Experts of a small language model: 4245 steps.
Below are experts of layer 7 (counted from 0) of a mixture-of-experts language model. Rows are named router (the router's row for the expert), up (a neuron's input weights, with its number) and show model dimensions 40-79. Each number is 50 + 15 x the weight over its row's rms, rounded and kept within 0 to 99.
After each expert's rows: a language model's description of what the expert responds to; "gets" lists some tokens that make up at least twice as much of what it gets as of all text. This comes from a sample of Wikipedia text that the model never trained on. Tokens count by the router's weight.

# expert 13
router:26 30 62 35 70 48 59 30 27 57 74 26 40 53 21 09 60 52 57 71 60 26 30 63 57 30 49 43 50 38 34 55 35 41 59 34 23 45 58 79
up0:48 32 42 32 28 16 37 80 61 58 60 77 15 74 19 65 50 41 63 38 47 50 31 51 48 44 50 58 26 48 25 56 27 46 37 52 49 56 59 30
Determiners and infobox colons
gets: " the", "ing", ":", " and", " a", "'s"

# expert 22
router:45 56 27 40 43 73 60 50 49 49 49 31 42 54 39 63 68 39 30 51 49 41 53 65 35 40 01 61 32 50 37 54 55 60 28 44 30 65 63 49
up0:61 50 40 81 44 32 53 46 46 67 53 79 53 78 48 69 44 68 57 29 43 68 36 45 92 49 50 47 46 65 32 47 47 13 70 20 42 61 59 61
Pronouns and short syllables
gets: " he", "or", " st", "ir", " He", "ar"

# expert 27
router:53 80 34 38 37 44 45 52 29 60 36 57 70 40 62 64 38 71 63 49 49 41 58 53 33 44 65 57 66 52 55 34 37 66 47 56 41 64 36 67
up0:46 30 36 49 45 31 11 05 56 59 72 37 47 48 36 39 69 63 43 49 61 60 66 51 48 61 41 36 58 59 39 54 72 35 60 33 30 54 56 56
Score and statistic cells
gets: " ", " |", " |\n", ";", "0", "1"

# expert 15
router:56 47 36 22 42 25 45 50 64 49 79 65 37 46 42 49 58 40 56 59 52 50 64 47 54 80 27 44 49 58 49 37 61 49 64 69 61 39 36 34
up0:61 54 36 44 62 27 43 54 64 51 60 42 46 52 29 76 48 34 38 30 34 66 50 49 60 21 39 29 76 78 54 44 38 72 67 69 44 45 67 30
Line breaks and list starts
gets: "\n", "|", " \"", ")\n", "201", "200"

# expert 23
router:84 37 55 42 37 50 57 57 41 41 50 52 43 53 25 56 35 56 61 43 45 75 67 56 83 69 67 51 23 43 54 65 80 26 28 63 53 69 45 52
up0:60 46 48 54 45 58 53 45 49 45 51 45 39 64 48 42 53 59 22 42 99 49 48 53 36 50 30 60 44 79 63 45 32 52 64 65 39 30 46 38
Prepositions, the, non-Latin bytes
gets: " the", " on", " of", " that", " in", "==\n"

# expert 10
router:47 30 44 37 46 47 52 56 78 44 61 63 49 40 52 58 30 63 09 65 46 60 68 72 60 22 49 26 83 67 41 37 33 79 53 52 60 61 61 48
up0:50 44 72 76 43 71 44 79 63 42 63 65 65 51 34 50 46 47 43 63 30 67 23 54 50 43 43 48 22 57 76 46 29 51 56 35 58 49 38 33
Table pipes and punctuation
gets: " |", ",", ";", ":", " –", "."

# expert 30
router:50 40 60 45 73 58 52 47 49 38 43 50 59 53 66 52 63 48 62 38 83 49 77 64 67 45 57 58 38 79 62 26 66 16 50 34 40 46 56 45
up0:45 54 52 49 50 06 48 43 47 42 60 47 54 46 52 58 47 35 56 33 56 44 67 31 77 46 42 70 54 58 41 49 12 58 57 32 57 72 63 49
Capitals, headings, math markup
gets: "\n\n", " U", "==", " O", "===", "A"

# expert 4
router:22 67 50 78 52 42 67 53 60 47 40 31 63 39 55 54 65 16 38 63 47 52 40 30 57 64 33 41 55 52 40 49 30 60 57 37 40 74 64 42
up0:61 60 73 70 39 52 56 73 49 32 58 58 52 69 19 44 47 57 38 19 61 45 43 69 50 65 64 48 55 31 33 31 57 49 31 27 27 35 41 84
Verbs and verb endings
gets: "s", "ed", "es", "ing", " not", "ated"

# expert 12
router:66 05 41 46 30 52 64 43 68 41 42 49 57 71 73 40 44 86 14 52 60 27 42 57 42 33 68 69 38 60 59 83 51 51 58 50 68 16 78 49
up0:53 48 55 50 49 64 66 84 40 33 37 71 69 36 39 44 37 38 43 26 63 40 41 66 54 54 50 88 57 58 37 33 44 72 44 56 72 35 52 59
Name-final word pieces
gets: "a", "i", "an", "o", "on", "ia"

# expert 25
router:40 71 56 45 57 73 39 37 56 34 58 66 60 31 47 57 64 66 45 59 26 19 56 45 83 55 44 51 62 18 46 37 43 79 55 42 48 73 29 49
up0:27 32 56 39 65 55 50 39 67 44 51 57 69 29 57 41 55 09 17 30 35 62 19 57 44 52 64 61 81 35 54 40 29 87 45 37 59 40 53 23
Greek-Latin stem endings
gets: "ic", "at", "it", "ut", "et", " a"

# expert 0
router:51 52 74 77 29 42 58 52 29 34 69 49 40 58 62 66 47 19 23 50 37 51 82 49 53 72 67 45 50 59 76 58 57 71 32 54 52 19 43 39
up0:43 43 48 55 61 26 24 45 59 38 42 41 49 46 32 56 53 31 55 54 47 82 50 23 89 31 16 55 48 60 75 40 20 37 44 55 51 56 54 50
Capitalized name onsets
gets: " S", " B", " C", " G", " T", " N"

# expert 7
router:50 48 56 45 13 54 49 59 32 52 11 41 79 44 56 51 51 49 24 55 46 43 49 20 16 49 69 55 48 53 56 41 33 58 46 50 64 35 49 53
up0:72 39 75 62 66 28 51 56 59 47 30 56 54 55 62 84 40 53 63 37 41 50 23 41 56 29 67 66 49 71 65 43 42 37 42 48 59 40 47 99
Foreign name letters
gets: "l", "r", "z", "k", "j", "n"

# expert 28
router:45 78 46 76 60 35 45 57 50 57 49 15 67 53 27 46 74 42 69 44 81 29 49 40 45 10 53 34 26 48 48 63 41 51 47 60 60 41 63 51
up0:50 67 46 48 59 41 80 63 51 88 63 58 42 43 00 20 54 66 39 57 45 63 31 45 50 61 50 63 63 43 38 53 24 44 55 54 42 80 64 41
Noun suffixes
gets: "er", ")", "ers", "s", "le", "ation"

# expert 6
router:46 44 47 62 37 52 56 50 61 76 71 39 47 72 43 67 44 44 69 62 53 63 34 52 60 27 46 44 69 28 72 25 62 33 24 47 56 60 39 72
up0:52 38 54 39 40 67 61 35 59 52 58 50 51 48 68 31 55 53 28 34 52 57 38 30 58 33 24 99 81 40 63 41 48 60 68 05 18 61 60 37
Year final digits
gets: "5", "8", "6", "4", "0", "9"

# expert 24
router:43 77 53 69 61 62 61 65 74 42 18 84 84 43 56 48 22 62 59 63 38 16 44 58 37 79 30 34 87 63 45 40 52 45 35 53 57 69 26 39
up0:42 44 41 36 45 30 39 28 48 52 44 53 31 59 56 68 39 53 42 47 28 40 57 52 43 53 50 72 61 70 51 65 29 40 74 39 47 49 68 63
Spaces in table cells
gets: " ", " |\n", " (", "1", "0", " R"

# expert 19
router:48 28 32 64 36 53 62 65 48 37 53 36 64 58 53 47 35 47 71 53 68 43 56 33 48 61 31 67 36 34 37 29 37 31 51 70 70 46 76 55
up0:50 30 29 52 16 41 64 50 36 52 29 38 33 53 52 52 77 38 47 52 64 50 56 43 49 73 42 66 57 70 81 26 49 27 49 27 69 53 44 45
Digits and spaces
gets: " ", " (", "1", "2", "3", "4"

# expert 11
router:43 31 47 73 67 39 40 35 53 49 50 39 29 56 73 59 56 39 27 54 28 77 41 38 59 33 22 31 51 63 45 58 46 53 51 51 27 66 50 41
up0:57 67 61 51 51 47 36 34 30 34 13 67 77 39 55 42 49 44 52 34 49 34 47 79 83 33 55 56 50 49 28 49 45 44 80 70 64 24 57 46
Function words, auxiliaries
gets: " in", " of", " to", " was", " for", " is"

# expert 18
router:79 38 45 63 48 57 42 61 66 42 74 43 21 56 51 71 36 54 72 53 48 51 51 53 64 59 55 53 34 54 60 77 73 34 69 46 64 51 49 54
up0:44 52 51 38 34 76 64 47 22 63 61 52 72 31 43 34 14 44 27 43 43 54 58 47 55 40 52 60 56 70 48 49 51 44 49 52 66 66 66 24
Function words and nationality words
gets: " of", "ic", "N", "(s", " over", "i"

# expert 9
router:64 55 60 45 36 40 38 44 45 38 60 67 24 12 42 54 76 60 48 20 54 69 59 58 56 61 43 43 56 40 33 64 44 29 36 87 52 36 43 64
up0:82 56 64 31 63 74 68 26 40 54 60 78 62 35 48 64 45 37 56 41 62 28 34 47 70 44 61 51 57 60 49 46 28 69 61 18 53 48 36 67
Months, dashes, sports records
gets: " |", "–", " October", " p", " d", "|"

# expert 29
router:43 45 44 75 99 47 70 41 58 28 60 40 41 40 58 55 40 39 60 36 63 29 47 61 54 37 54 44 43 43 28 54 50 57 45 32 33 61 33 44
up0:45 57 37 47 56 49 57 34 77 56 55 53 48 48 37 30 87 57 50 50 54 85 61 40 54 30 68 31 56 47 46 34 50 52 16 28 61 16 84 22
Math markup and odd fragments
gets: " (", "/", " of", " \"", "ass", "-"

# expert 21
router:49 82 33 45 32 70 46 72 50 39 37 50 54 34 68 47 27 70 55 61 37 83 36 49 40 61 62 48 60 75 68 90 52 60 31 67 59 37 37 67
up0:68 57 44 66 37 83 40 57 61 51 35 54 38 40 49 30 57 26 56 51 70 49 23 20 47 62 61 39 96 77 63 53 83 70 45 38 52 29 65 25
List hyphens and table starts
gets: "-", "|", "as", ":", "ard", "il"

# expert 5
router:48 38 50 62 57 64 31 30 55 50 26 77 81 52 59 70 19 28 42 60 71 59 46 79 59 36 27 66 51 62 55 64 59 28 67 40 24 45 43 63
up0:53 43 65 58 23 32 28 79 49 71 71 54 28 63 48 56 64 47 55 29 35 57 70 60 48 43 54 10 47 57 31 67 46 38 57 27 26 57 77 40
Clause-ending punctuation
gets: ",", ".", " and", ".\n\n", " but", " by"

# expert 31
router:43 65 31 47 47 81 42 40 43 64 38 54 45 67 52 52 44 29 37 61 21 33 33 46 52 73 42 48 68 41 52 36 44 71 21 69 24 54 32 65
up0:64 43 44 49 51 42 25 65 59 42 42 42 54 56 25 48 59 46 50 45 53 40 66 53 53 66 68 64 53 43 22 32 28 43 35 42 46 45 41 45
Sports statistics context
gets: "1", "ed", " the", "3", "2", " t"

# expert 1
router:60 42 43 40 45 43 38 41 58 39 55 66 55 48 75 71 39 65 50 56 51 54 45 49 66 60 02 31 72 59 28 67 38 51 50 39 42 37 54 74
up0:21 51 37 64 45 58 36 32 40 30 73 46 56 42 46 57 40 52 54 54 30 37 69 80 59 44 56 59 19 63 98 28 50 63 61 43 69 61 54 47
Word-initial consonant pieces
gets: " s", " F", "f", " f", " M", " sp"

# expert 16
router:36 52 50 33 75 49 60 55 71 47 32 54 37 51 52 62 48 44 39 43 27 58 33 59 47 23 40 54 39 50 45 59 63 53 78 48 54 66 36 29
up0:71 55 73 50 57 34 47 68 38 44 57 40 71 34 44 55 76 44 55 35 63 21 53 54 51 51 78 80 50 48 46 60 26 78 61 50 44 57 43 76
Mid-word vowel syllables
gets: "in", "im", "om", "on", "g", "i"

# expert 3
router:39 41 78 46 70 17 91 41 26 71 39 39 66 51 47 46 53 56 36 75 58 63 66 53 51 60 52 58 74 23 41 54 45 31 37 51 65 40 60 45
up0:34 41 38 44 48 37 51 60 43 47 49 73 64 53 49 71 34 51 59 57 60 58 56 60 69 62 60 47 68 49 57 68 46 42 29 75 48 59 63 35
Taxonomic and scientific pieces
gets: " K", " T", " k", " Z", " m", " G"